config = dict(
    num_hidden_layers=10,
    hidden_size=384,
    n_experts=80,
    experts_per_token=4,
    d_expert=224,
    d_shared_expert=256,
    hidden_act='relu',
    moe_layers=[3, 4, 5, 6, 7, 8, 9],
    router_score='sigmoid',
    normalize_top_k=True,
    routed_scale=2.5,
    balance_loss=0.000333,
    balance_bias=True,
    init_std_router=0.00899,
    lr_router=0.000848,
    num_attention_heads=12,
    num_key_value_heads=12,
    head_dim=32,
    vocab_size=32768,
    norm='layernorm',
    norm_place='pre',
    norm_eps=1e-06,
    positions='rope',
    rope_theta=10000.0,
    rope_fraction=0.5,
    qk_norm=False,
    attn_scale=0.177,
    tie_word_embeddings=False,
    parallel_block=False,
    init='normal',
    init_std_qkv=0.0255,
    init_std_o=0.0,
    init_std_up=0.0255,
    init_std_down=0.0,
    optimizer='adamw',
    learning_rate=0.000766,
    lr_mult_qkv=0.5,
    beta1=0.95,
    beta2=0.99,
    lr_head=0.00683,
    max_grad_norm=2.0,
    warmup_steps=388,
    schedule='wsd',
    decay_fraction=1.0,
    decay_shape='linear',
    final_lr_fraction=0.05,
    batch_tokens=65536,
    max_seq_len=256,
    doc_mask=True,
    train_tokens=555600000,
    max_steps=8478,
    dataset='wikipedia_en',
)
Below are experts of layer 4 (counted from 0) of a mixture-of-experts language model. Rows are named router (the router's row for the expert), up (a neuron's input weights, with its number) and show model dimensions 240-287. Each number is 128 + 24 x the weight over its row's rms, rounded and kept within 0 to 255. Numbers have three digits each.
Before each expert's rows: a language model's description of what the expert responds to. This comes from a sample of Wikipedia text that the model never trained on.

# expert 40
Description: Plural and abstract nouns. Plural or abstract nouns and their final suffix pieces on politics, conflict and organizations, such as rights, officials, secession, biscuits.
router:116132154076083137145167100121116128132147134129129158152138096134100108124148128106105117126129166080136105132142138122150139081133109135098134
up0:139140158166191114149123151137119144145132136143139132134140126126074130121119104083113124145120148121104131132099171131098149122077153101165129
up1:116105137120097138106156150113123134138122139155112096097101157084140108152129126125135099157090161142098111131141108112113166082144137077125175
up2:097151185141136126125073129108138105170130139105134135153081140143127132152142133124113135136181152146112095115137161092102109111119115145107121
up3:115166118131150076197130138118114131142147182189143175101115155135077108130138129131096119100132139134162099133076105131115143123173194118129111
up4:114124113093148084140109099098129152124122143119164110105161121074147174113110127146156121157106152077109129180116126159145135114135141134076146
up5:102110104061153109161111116111129135149131078166093163124125122146099114107105124111095196060112137168141125132089081123089126171104105113109177
up6:153118153102120127164131124118178099116152146115082161135154146147115141124128132145109091113159126132115100143133149124094139105180140122118125
up7:143103170125135129121176122125139121180101126151179143140120091109103159134126139135127098122130143124151104101161147145125111128140171137124161
up8:126200107115139145148124137159161124103107150150136130110161099176129146132113131114145094123100131120116131154127131162101154119104131127157163
up9:150155113102104125158072129090081127105118174131129093144150099107145128133099106108125137093149160111131146123116159147149154145141093112112135
up10:135100116133157154079142151139092121128141173131149131168127172107092111137120139139090099120110168127147150101138124160122161114142086150107149
up11:053132138107106156165161110117103118101106147126108108095113085123150112126113128143097118127139186152133149124100160128121168087128120118088155
up12:130138102178115136101156123110141143137143141118121120163147113095122151146120145155119169177133133139149150125082139106129170153141103142136121
up13:142140055116121138116119126114115145138174101148225136170117091087094178130098124140125145120142105114123133119118091112161121183075139118114084
up14:097132115147133087124154121077139114164138104132125126126148143117095136129115066160131142154134136110148149127133132148124161108128127119143121
up15:171169113087150136111181134074137159136124169133156153111160125154122188140115117182120085093139117141113125122110126135138119159102108128145151
up16:096145121129122097133129123106145102127112140141124132096086119140146140132125123129128120090159154163129118137096148119144178136148114138109170
up17:122090177130115095134159124140118121119079175138127138116108151104107180137144106159108124132197146116163120102102149154161163086131141128125153
up18:138095114092143089122115105110108153134117146141124167151113097157135161128133114143124130171155110163100128132137137136166108073114129170145163
up19:141138099141141118132128139167153131100125119132151116156139118131096174112138141167146095173112115146106145150116129144101125092126137174101069
up20:083072120134082118160142116163152119108121153085111127143155125112133104128110133151143129140117158090096120139104144132177120106145079126123119
up21:129137142120099122130142123160123078172140149128121129127120095078124148139185113083124156106134122099106143154086137113152104119135100099093197
up22:116106114147127108149153088093112078125150152116133133131163113119141112114140102154112105136101117171091156125149133117131131127117142152101134
up23:086114093100099128103133125091116082147120133155152160139121108156082106155171106144106138119147123118148130129110131132136142151099128130150172
up24:137147138115134151123107099141134093128120180141119140155187138115134131146113131145166120109092113103095120130153146190125133109179116160160166
up25:124133103095123150185141100123170113126105156092162114113130110094107139139106134141143125128131089114125127148133159140174138150157150118129127
up26:144113112121111150119151124143101122097120106148112099138122103112118160107137152148142075159131118086089121109146160156163109103157138134147137
up27:162182114148134123179107133154139139121139146143131099156129153102087159129123145141109112175120131107089135145079180117140155142130093147121160
up28:109153141151132123125147177091115139128147094169141125115101164136142099112123110139134138144130120145098149133113073121149174134091114111077204
up29:091160120088163129077172113129121183097111131172133113117159126103131183110140149119126119105144153160142112148143137187168134107100162162120143
up30:107129092105091143137145108136095096103115136134177144098106138077116134132112127147140109087140123114088167136122097172116104108175143127103121
up31:092117117110123147134149164102112114169153118086107167115123080115087109163149097129098125078129099143145138157082128127115115088093131112149144
up32:130125144083139116140094080167177074108097110118136096136133119098134180147120156106127115102114131087149108123115159129111172148154158103130156
up33:158130112111145147122122152153125126125117122109115124147128162124150117126103112106119133128105229142126061147128121153125119125122110150109133
up34:099165073085122124135112138110161116114115128120116137145125107125121081133130170138108131141146165110139097106091157124122165146149089113144133
up35:127098139140119113105122112165154172132099140155169116087111122135126164105124127121157092168106094088098128167143148143139095136121089163139155
up36:117144136119123151147155168134129116127127123140104193087097151131142121128131146123090091120121146137104133161107112132152138117129149120127111
up37:131105109113134095112110150134092134134146144102126123109149130116156099136120144117100142122139158106142143132136080112090175120188173125157144
up38:099153143157095122172142131125108086138132123067154115156078123125125109184116132128146134177127076137119156149167103144161118158110100138145122
up39:140153114121123119132135101133095103140136119115083127145133103135101120134126151116108117144122087151155103114110156168109110099107101148150148
up40:117105151124134134105173101130113119134086118152106167088149088116118147103141137082119118128101124129162098121112126117150135142111106141151135
up41:161137122112150094177151115117085148107130131127163116113119096131145204158142132181084148113140124129179115122124152130109168111129121137093132
up42:106067101128098160069140145108107133147129115097125139145130138091139130157162095126108135184109122128138117117098160147095163155085117130115144
up43:108152107096097129147145157114123152082131128164134109122144118104084118180097106124108087112129160117172112098075160122136172145152166109084121
up44:151107119141154136126102116144120085121124104146141186121124108120071145140112124120106136163103159110147128146153102159074152151153096114112142
up45:105132094132119082103107058143107120152118125125134154158094121130159170117164158127124138154115126128145133131125158132152111118166078134118114
up46:121118131180120121141145120170104147131169169146133110154172168092065166147119112121177108118107111150155105129131152104148162116116126104111082
up47:133089105120102120127128084152152189104112133105137112072147113134119175113095148143140140127145149086143089146128181094152121148170137137074121
up48:122122106129142159131128098138149116155106090138141150108158152105149130138134122089131093167131148138086131159099101118172135118157073105145105
up49:103114117116091093145105066127107104130156142153132093128128144094127153177145139150099120060081112111109120138096092148121146160124130154163114
up50:117134080093088104138114136070144123130159149118144113157104078079107110132123126111138126169130156124165102086129113114121151137122088102108149
up51:128080137115181146101125156153127179074088121153160129115132109141097126130131094165132142154160167141082128135153187146164183106163110152074171
up52:089120114152118116144169085133128113113120133133134142160159103149087132155136102121117128139123137140122068140111177134146106112170182121135127
up53:133114120121131122119163135129101147155129153092127146163080104136082141158122130136119145170143147132100094134119141138159092130090106131101116
up54:111088107147103120107152101124123127157127089115125142155127121115141097114173113180160159135129172112130144106124121142102114167174144167125099
up55:117091089144150059156124118123144119138139140117152135134163104073123122114157148170124115107155121125155106150118138122097130089119144148138135
up56:108084122142159123110190143133069112124152131118155154124134116136150150141127147140092113094156137140137147140133126148146155109129116124128115
up57:102077166104097128176155105138157118113097171122104077107130125103118085126122091140127137121136133128149089125143178129183108107142152141148108
up58:126118085084130132164125123133121124096142158132141123154114169141105125130148159108159118177124145099109102150106095141147115100129086115108137
up59:108133152131145122138114145125152121118125099136112154114130116149111103126104165124089144089149165154168111141126114134106176128152122156108121
up60:090132119134103119141170118145121146099133128165102138140123134144085141147134147122102158121142160144135135160118101135136164128209088098126118
up61:134138112133118108157143140115103147124159170116145198117119077125099123110119139144122135167116131097125141143140154152123100164148121144166063
up62:124117092128137096151078094127147124098109141084128119139146146122129115115121072143140086122127134093108144146149164126097145114129183158153148
up63:048126134101108128126089112131175138081127150115135132081150104100079153108103112092146098134136116097146125132082115122136153108176160154128120
up64:156105103188137119201108073136127156118102121133134119132135165123131133106110123174139113164127108121107147118176139144138149111142079134140109
up65:158143118121097103097119074132151120151109151116072156132160157116145136116141122110132161201088133109122150149119154211129141120145127119137158
up66:114131107106135127156113122139142115159128155121154103162100099084082157141118152133103146174154166107128095142133154118080124152118145127149115
up67:059103118104180143153132154123109184106123174111130142125120189144132160114100121142082136128116163105166117174137131132112143132175139140096143
up68:117122131091096084136114104142114121143136106135173127162141117107078156150141155159124153140148102142144110154172124117155140130094085144162109
up69:109117114145117196115103133140122137106133092089123128098156139157135154142122109143143136127121119117106095126103135102135146143151126112110130
up70:102117154122127133135096138144109122133141117083099128113118103131133127121090138136097109142124141175070161153126111135105156157122153138114138
up71:103117113169133130132136125145153116159081137136123136090139127094130104133104066063123117140130124149076155129132158162153152124142144153080149
up72:108136097142104153142110127145113144132134182179108154105112160116078149146125153123120101114124124136049117121088187132151126145143158147150107
up73:129126108104143140143137080124123121135152126123168141144147139074088118110118110126161173117120134122113135151138124152100155150107104114080080
up74:111132083116079134120101139110108138152109148152176154124125111136154162145143081119146161087142148084112086069158110167149130131098080169144143
up75:128166110109097101137087102116173152113094157137122114140154135115112123138120147105134144158122129113157138123113208128142138128169124124107107
up76:104130136115156133157143121118121122153108172095120088128119126120117134162140133108138096125135133112173121129100136159158200095130110115156126
up77:126094156143110152179121132127136137115124126122142125103112138146146151135140143118084107107154116148109137137129095117126146151124146128080104
up78:119130128105143112157118115124148125142160130094143139128149110119107139144143168113106143130137158106122107172053114135146161124131153156138102
up79:106159150088153105151105114110131149149120157123137101151151115121134187166092138121163085094143138141158085117090165143140168142139140108138124
up80:135104077140118109129119104132149117140130098109144144121154112126125132121109096114104127136135101100100123124135071113117152122142119150156118
up81:067128110115123095112121070155114143126139188111177114119098134134124134137152182122132105107116134079148136148111095136112149148115130092128179
up82:111148103152154148147116115147111175136142158105140129140156119157140123132139179150122102062158182135145162149080093136137121101141127108143172
up83:130134175124120144126143132122105112163060149104095141076109121094106153141110123116119116127114126138110103151135104125158152113153134126152134
up84:113140096111151103151127117128149160111126132124134135125122106143115118170122087086150165184126140115151162113130126177151123130147166128129116
up85:122119162126153116139095126125132159119144123138103140108118134119164146142141110136133128122099135112095114120121076096094116109157098137138160
up86:090182103076106095157095127111143101140160111155125102156135137102137143161139109171105118135151092198128037104126118128137143144135137118146133
up87:118147148143156117133163082135137140145115118159138160131177132142142094104156085094122130123126150113115096138152138152120126122133161151161139
up88:138086092136138153120098114147146148139131097124182148103141122118165117088105156125125145112133091145161143177130147122124141127144109135113118
up89:136135141075134118159161079108106136134127088154094161142116077127143112133115112120148099072121095125122118113092128144163132108112138156110168
up90:115156141131094113167112143157128136133097161129143104124120134100105125162108141142084098106116120129097127157129100132130127100102106161129161
up91:104156141135110152130143117095107160129141138144142138155121153130130198125133144135081130134140156171122135125101149127137130133135148178131134
up92:142152075131131143149139100129133143124127109102105170138166085076128110166115156116144161096140108123158149157073171114135129149129171154175133
up93:095111129125113099127109101148147128157153120099154171113124122151109135132126136131138147124142126130177126140131156158142140134171106093133101
up94:160133151121098148120163130146146172124140162095130098121157158154145126143124113155110101166147107166090157144074118117142129133165128164130127
up95:113110125080183103154132032123140101129129114083132126155109172125123110137127144098107132098154113098147102087131104104128109091143075106145186
up96:124102186127127173143128127151131110149113126142123113112099179141096119107143140141089086112141148134126106105114148139131110124150132122119108
up97:129153114139114127120119123133114130160170175085103105125166114092113126158132162139156144118123104112133121104127124148102161092110146125097100
up98:109139137134103103160135137103151164150096129123144123111130111135084137176087109156122135099167178109113114133083136139105145133127087122127133
up99:087120133116113121125127146158160155087123126122194112110109151084136144140086130134150133131134160119141120138143112145117157147121098096128097
up100:145101183153108120136119129136150112132138153115143077103133158137129117110097114142139105169128076146140097117128145163112131182077144149139125
up101:152109139131168147123159150095107159123090122145171199140121121119167129138069166147109150090114168152134072131136126139136112148161124156133094
up102:128148111182140107146095132151122133161113155099157149145131187140126096117144136127108133071119151151125138135136129134143144101082121170157134
up103:117127130114134110123175127100106085116123127164102144133149081096167128134142170143144143143159178095128088159122148156144178100130153138122147
up104:106160129151096102136108117141192134153128149151175187109099118107082141147147121088112095098121110123177147118089129133156134158154136139089146
up105:097126139118136101123126144141115103190132131167134129095100128138115138139127148123150103111170113101122145123094157148107150132130140137121125
up106:115190155126107119151155117162136096161113104135148079146074129169111156161121154154129110090126137136139119125139182133120125100120119101143075
up107:116128155121091123164100125150132090140132163126129160125131103117151132153149101162133165151109134130147115093121084150113138132150155137133130
up108:124171128088111110130112110122135133131152160101149102181090115068109193147112145161141132081145110140145059155105166106169152095158127082113142
up109:107140132163163140110151160124129131135092123061136116116132174106119092163148147155086100118148183211102142129100135118129144128116127148118116
up110:095177144145146107106158147091148117176145115133128116152106149110104129145088119158140118114116146110115127119101154097140115150115118148137094
up111:145116196085127117191134139108123151130116132126144107119093111091170082120121136113099180115135189135119105150119122133127160105133113139085137
up112:147124102118136131175120146109131159140119140113130130148177117159112116144106094109133137172123199134104173136115167153134142171083125100155115
up113:096154079115156129121138119125123116130141151132153134129138120112140131146166098139122110150119174099139081146168102111132164128117107207128092
up114:127114100100072131115111134146086141097159133136145093145134107108097062118100126132146140124124178109167116130136088146122122128123075151156156
up115:140100093101164115133141099135102136097138126072142120167119108101110145163150086106090094120146167111095162162131163125152168099117121104138157
up116:116120129126143126131153103139152125149111110072114151137114122135097169134116125124130079139121144089116138123166174112107139099079085145135137
up117:122114111128142181104097119130153129106159078145126118115116157185138122153081146116128136151145164101111115170166125110116138118095176095133112